Weights of a small mixture-of-experts language model, trained from scratch on English Wikipedia.
Size: 8 layers, width 128, vocabulary 4096, 25.3M parameters.
Below are experts of layer 3 (counted from 0) of a mixture-of-experts language model. Rows are named router (the router's row for the expert) and show model dimensions 0-127. Each number is 128 + 24 x the weight over its row's rms, rounded and kept within 0 to 255. Numbers have three digits each.
After each expert's rows: a language model's description of what the expert responds to. This comes from a sample of Wikipedia text that the model never trained on.

# expert 47
router:138089123094133090145156109130164121107115117117099152119118138127152118173118154111133135121128147162164160134131106125166177159144124158168122173103147144086117119122169129138066130094104134113088129108096134102075143106105094159136145107132114123112095164107101110147148142130104111141093128137090137160111147119174126102145156133112119119139101179108107167163162110131144112131110
Capital-letter codes. Single capitals or endings of country and letter codes, mostly sports results tables, e.g. AU-T, CA-N, ITA, Pool D.

# expert 18
router:157104136082134098126152128117136088106100120116109115098131087133161137149089154118164167131149125138167184129133062099151163156134126134147158166099164109130126130117141167149117106133092175120121152096124133109126138121111090132127151097164132119121111122075108105138134135156128097160077109135123144145094151092150094107172140142116109083162120128116127156124140123129121121108105
Participles and particles. Past-tense and -ing verb endings, plus the particle up in phrasal verbs, such as ended up, teamed up, released, competed.

# expert 22
router:174099096111112102131137143122154144085113139120074153124082130124170111140124120082158128073123131124138154130095117130142138152139155152150117152122132170101111088081099186125110147093118138129087152137094155133119163122125121170133128078152100087114106135117121117144141149152129109128107126155114129161071140110153116131135164140095126105130111160121137145156156154081126144124119
Foreign name syllables. Syllable pieces inside non-English proper names, Japanese, Turkish, Indian, Chinese, Hebrew, such as Kō-f-u, Erg-ü-den, Mi-y-un, Petah T-ik-va.

# expert 62
router:155130127077109110172169133118152125125128138070090136123111143094131149156126186100133137129104157136138160101117090104131155174161127129159137145126154140081119119121164113131114115130117149122142145136100163101106157105124117148109137128121125108058109164117107127145151135169091124157126145168146134149134131092137102137136158157072128133118120140095115125162146092123153067124140
Z and gendered words. Word-initial Z/z pieces in names (Zoltán, ZAKSA, NiceZyme), the suffix -ation, and words like Men, Women, Man.

# expert 41
router:132088124091129122149101123118134069110104118146075121095103107114195122138098128135174184109084166126134154135147117092127156137144142145149132189112154123121150105129133164124129112144123165136126192116159160125127143124119088161168143112139112105129109139127110094136115138146117115117083122134101114145094147152130100139123135132129128091167133127115124142144130137120126122071077
Verb endings in prose. Verb suffixes and short verbs in narrative sentences, e.g. -ed, -ing, fel-t, pret-end, had, with, set up.

# expert 33
router:153075104089167100158171118120156124088126122113113140127120096080126151174126107107152161134109149179164139130092141130119134148142125163133156137113148128117163091096141151139124123086089145115124145146139136100120139108108093165156140097135137131124102165085098076148140171114099094137088120155083147137121154111139113114165120141114119112124114161101112151158129150109155137128130
Institutional name words. Words inside names of institutions and offices, mostly after the, such as University, National, General in Governor-General, Division, School.

# expert 8
router:168119141134145111170134079117129122069115090139115134098111138114130168126124164081120143104101138127123142131122092105131163175143168153166117144102152148121181107091138181102115129125116167080146131140093159110111145094133115169143153107135112125085110155087116119169124146150089124148119148116131136146131134121115105125148147124116141129134138140116121147153176114114187100120108
Mixed function words, fragments. Clause-opening connectives like however, because, while, so, where, plus word-initial end pieces (gender, endanger) and table pipes.

# expert 61
router:155112144101161087148160109126143113081126083111098160100084142125153157158108109109139172113106143122150120166118073098133127156147120136149184191096148131125137104117148157153130105106101149100123132136149144113126126102103068158156129127114139118122119129082125115117123131154126094123075155167136168132101135114130128096143158135119134111169119126105116115147168116127155107133112
Word endings and does. Plural and noun endings such as -es, -tion, -ity, -ers, plus does or did before not in scientific prose.

# expert 26
router:126104110129165109147108128142137115078132106114156112109096114083123125149125108065160116126112120156155123139077122144138120192156132127167166126136139100080128111103154092144156139131135152121073147136128163093119117110084119149127134115130090092159069129107099098118112171115136105123097136122115158158095113148140110118113138152095125134098106148111114164140110107094121104115124
Mid-word suffix pieces. Middle and final pieces of longer words and names, such as Micros-of-t, toil-et, NCA-A, Epidemi-ology, often in Scandinavian or foreign names.

# expert 44
router:174095098127184127160130121118145137114126099137100124125128144127148153158138121126164144090099184117129141169099119110168170119181156123168124158104130162106104118118141120152132103100121155149105183184099160100111182124111089161123159113152130113102098138140111114144125148146121131146116110157118156165120156122148109125154142137110111115112109162091126129136168135104107108133122
Accented and surname pieces. Inner pieces of surnames and foreign words, especially accented vowels (ó in Calderón) and endings like nor in O'Connor, Connors.

# expert 12
router:142085101083155132137174124123144096071121088114126141116136098121155112158127163110136158130129126137123146127102110131163160146147165146133118162108148143101116122138126133127115099109107166117123160117111157106100152079117084152129141106143108119089120159100104093124163147131120093170092120155069158167110155097141109109178144132117131088138133155107092106136149121116155138110103
Month after birth. Month names opening a date in Born: lines, birth-date brackets and "In June 1986" phrases, followed by day or year.

# expert 55
router:141087115103129118147140132145116134106125112130136110122093156122123188133087138117127174123080138148109135132112130131150120160140140137154150138121153147107173105130158180151106112114093147121093128142145152125101154058093116145159120145138105109107095150113081113165168177155130135140118143122129159151065156126142104094142153142096133106144099137134105147129138085117176115106129
Prefixes and quantifiers. Prefixes like pre, trans, non, aut, multi, and quantity words like several, many, two, three, most.

# expert 51
router:162117124104160095139194117134122085091120118098113153106143114114153133153132129115126152137121157163140141144089124128126136143141140167124184134097139136104130122116152146136085087110124141102066187155141146137092146121107104123137132110140116135070078148108101130158141136130103127158142138162097119159131137110141127115162153148112113128156103152080082135148133137160162128099151
Roman numerals, war terms. X and I forming regnal and war numerals like Louis XIV and World War II, plus name words like War, Division, George.

# expert 6
router:157110136125132105147142145096143115104125105087126125108163110094128128128128111095164121085131132152174137138146147108132127124185158117161177152110147143122145108119161129087122115099070152142102146130103150094085145112115148157126152125117139112092100124113101096153148136151167088128116130134099141156118152131139099124189130142076126095112075143090117118127154116105163098117114
Early name fragments. Short capital or syllable pieces near the start of a word, mostly Latin, German or technical names, such as F+ra in Fraxinus, Me, Bu.

# expert 14
router:120143140123133127148162118104157119111117114107136143128126108116176161126137144085162117118102157136131180108114095089196168156137138139136151135135139143118139094115139143116103118145123139122104145128091165071073145085102075117154142123147093114082109152118093117148163124143093130146130173141111144173123169120159114126148135138109149111128124152107124138140127151109176114117084
Capitalized name starts. Opening capital pieces of names and words in tables, lists and after periods, such as Su-, De-, As-, plus the · between MPC and JPL.

# expert 63
router:123130120124177120157135134150133116120124119138129149115134099119149112121113114106155166118087165140110136130116129105141111132155135157162149159116137128118120100094128151098110124097120133104119131159075178089109135110141129137133127080155100135105095124117083111155127167120090109144101130138124152151114160152113082097134190134093100054152097116137111179121102092139142127086100
Mid-word syllable pieces. Internal syllable pieces of words and names that need completion, such as u in Janu-ário, igh in Nights, ath in Pathway.

# expert 46
router:103105145109117092127154118119140119103105090128127101123137097113148176148096124107131156125143119156122159123085109052129140099135185168158148151107126148114191105104135148124108111102128169113127151129154140137123160115130088166151129114182075133115117158078120135161133140131104138145081139125115128130102144129152150117139177153134111105126116138104105130149167116099134114115134
Word endings, time phrases. Word completions and adverbs in running prose, especially time in "a long time", plus year, well, early, later, sev-ere, tw-ice.

# expert 30
router:122130068131169120124143146143170127102117090117135122107124132124161148165126126143143149124089122163148135143100112105131128130152106171170144119107154194114130103088137100135130118114127167121116150142123152120102155108090112116130127093155070118133115144129112130124157152137089129181118157151083121135119148103149085140126151146087109071119127140146090161134131143118117116107066
Mid-word syllables. Middle syllable pieces of common words split by the tokenizer, such as tic in article, ov in removal, par and por in corporation.

# expert 23
router:168113091095136132142118135138141107102078126098115150095139081108134143136118131135183158103117137181134121136086120095156136144181112138137144141076187178126180101113136121165116100083109131130102152142111135117121165125114097130121164106139105124101117141127114107161145127150114132150123121182104132162121135131117095103163117132125138093145108144130094122146142116113128088139093
Early word-piece syllables. Short syllables such as ar, or, con, per starting or inside words, e.g. ar-omatic, honor-ar-ily, con-ference, .or-g domains.

# expert 60
router:129116130116134103133117112119143100110120106129124116080099158102116141180128161106128112133130149159147130150088134122136106172157141101156145140054128107085126088138131121100109106139098136114123102147097161089127149119113112154139113110154096097120121125156089104138148179166112139183113152128079148162129143124181125102123162122104138123130119141116088131151171101084125114146112
Short inner word pieces. Short consonant-vowel pieces inside ordinary words and names, such as ach in Coaches, op in bishop, oll, ock.

# expert 32
router:165090110077141109155137082075152113101130117115120106101129077105143126147103130136190131065118172161144118098133087148159116144150134162147121178116137122102138099124141132145131083085121145089109142102118153099082150112107112119156139108148126133125122169103115100148147115152144134146119157134111122143080132143129101128151135138103140118125128156122141163162133127098115092124123
Infobox list markup. Line breaks, leading "- " bullets, pipes and digits in infoboxes and tables, plus name endings like Que-ens-land before a separator.

# expert 25
router:099124129123112086127134103134141132118108133123084149136146095125167113143130186095175164148104131121124133129111090093161141131162125168152155149119172132125141112107183159138079097141129154095125158128106133108093152110085124129149132128180113128148104126091121093149120132158105122154096149129090143154134154125153116099162155135114096087133100135093132138119165109102156093105126
Sports and competition terms. The piece ti and nouns in sports results and tables, such as round, final, Team, stage, tie(breaker), plus hyphens in seeded.

# expert 52
router:145116128123149095152144113116123113105124092123128111114100078130140152150137143109133152128109134168130140145140094126172125172112151166159181133118146135084183115116097153160107073141129125144120159110132143139144172133088118154117160109149136128133094144124098117148136173142110095119098141124105126139116178092144111133187138146129110111128105129095129156137180084133127101084096
Ro pieces and word endings. Mid-word ro in names and scientific terms (Mel-ro-se, mic-ro-phylla, Ball-ro-om), plus word endings like -ing, all, Total, back.

# expert 15
router:127118091115130120123147081104168105101091104091112158098121136110141148123114141087163119103121118168139151158109135108134130147151126141133108179103182153116189119075113154145110107087079148132121140106119148111092172114110110138144130116128113107105136147107130122106129151173130097160107104179097150160113124135126116113158175142108127116160134140136086126126145102106132087124132
Parentheses, periods, auxiliaries. Opening and closing parentheses, sentence periods, dots in web addresses and decimals, and auxiliaries like have, been, having.

# expert 40
router:108089121102144130142153076122154096118118114109131137082141125094136147146126140105123147112136147152161145108126089091167137145159139183129138146115124143119130069117160158142102114128133142098109177111131152100119113099104091154136144139182097128130108141092118096149147123152120125158079158164109138147102160141145120074142187151127143125124104129087122148130140091117162121121107
Plural count nouns. Word-ending plural suffixes and time or sports count nouns after numbers, such as minut-es, pass-es, games, season, years.

# expert 48
router:125119123122139098164141111140153110109103101143116160111130104103135155142145171104142124106119130146118133132121108123154180144150150161136129127116165159123145136115159148160110072112127155129089135116088137101117177084096125141163164067133118122108079148121119114128103169134101122150110133129071131143080119112160076116133147152085095114140113148099071134112128126116135112120099
Accents and apostrophes. Accented letters, apostrophes and early pieces of names or loanwords, such as é in début and Rubén, ob in Mobile, ' in Ain't.

# expert 34
router:143126140141138114151138088116128107105110110131131119094132115137130136130134131116125125104122148120146158152152135114166138172155154136164125133111147127113165097115138165135083045102085127142115166124122143136117147124097113164135133090149118092130108147129124109142132193131125095149108132157112150136131171114158069105139164172107105094131121164063115153147172108123152095120118
Ro/pro/co word pieces. Mid-word syllables like ro, pro, bu, Co, Bro in names and words, such as Con-tro-versy, Pet-ro-v, ro-bu-ster.

# expert 19
router:133109116095144142101131113128142127114126137113143119104109122107139147153112144121137131131093125140180137124088090117159139139185125151141151145108143152104148107077152100129124111099104131144128125130098148121096151104083132159141123111166079119111131149079108127140168147144089071182122103171124148133126147072172144130160131139107171080141109111122115143152140112135168090105118
Early word fragments. Early pieces of longer words, often after to or and, such as unc(overed), offic, commun, c, all, disc.

# expert 49
router:138101071101119107150113117111131095122133070125117132126111121073117178150104154099181134103129145142148126131142133077150156143176131126136163145108165160097138105112157131145131135101117179145100149127109158113104128098100134134149143116136115083100116169122122131135160169131108111163099107116091161159109134120142111127126170142114130098159083146109097147154150090115131127118124
Letter j and breaks. The letter j or J in Slavic and foreign names like Blagojević, plus line breaks and pipe characters ending table rows.

# expert 1
router:152097128089155099138203119113113108104124119081077154114136097104148138152097151108118110094124115165137141140107117115143146146167161145144161164106139131108119116126159143149082098100103159123123150149121141121128177098123119138172150108142133123112115172107113119154162150188112121138080138148103130138101164127132118109164149140123116125131114150105093151157162129119130100091108
Personal names and titles. Titles and first names of people, such as King, President, John, William, plus the pronouns I and he, often in biographies.

# expert 16
router:116119102122146100136099135157156146089123113113135094092105137113146139140140130095145143104109153106177141119109131081131116118164126137115142133124140167151151128076165144124132126131099144143093113141135175100107169097140110127103167103129129099103098137121133099176143143157108106140103141137089139180106106093094085114135147136088122103155085166072094139123145134098133129129091
Mid-word name fragments. Short word-internal pieces after a capital or first letters, often in names and Latin terms, such as Jer-em-y, F-ord-e, Emin-em.

# expert 35
router:116117080055172099151103131111143100103098099141127122080115098129141152155100165117126135151123124140145155139123126109146129130136111141137160141123170184104130108130142128094128128145132153118072139141075163110103163117094093121115148113132125117124123132145106092148163165130089123165131145122115133175149189120122103113144134101097132121128112142094109155157150145087108113134109
Word-ending pieces. Final pieces closing words, often place names and adverbs, e.g. Ital-y, Wy-com-be, under-ly-ing, Com-or-os, juni-or.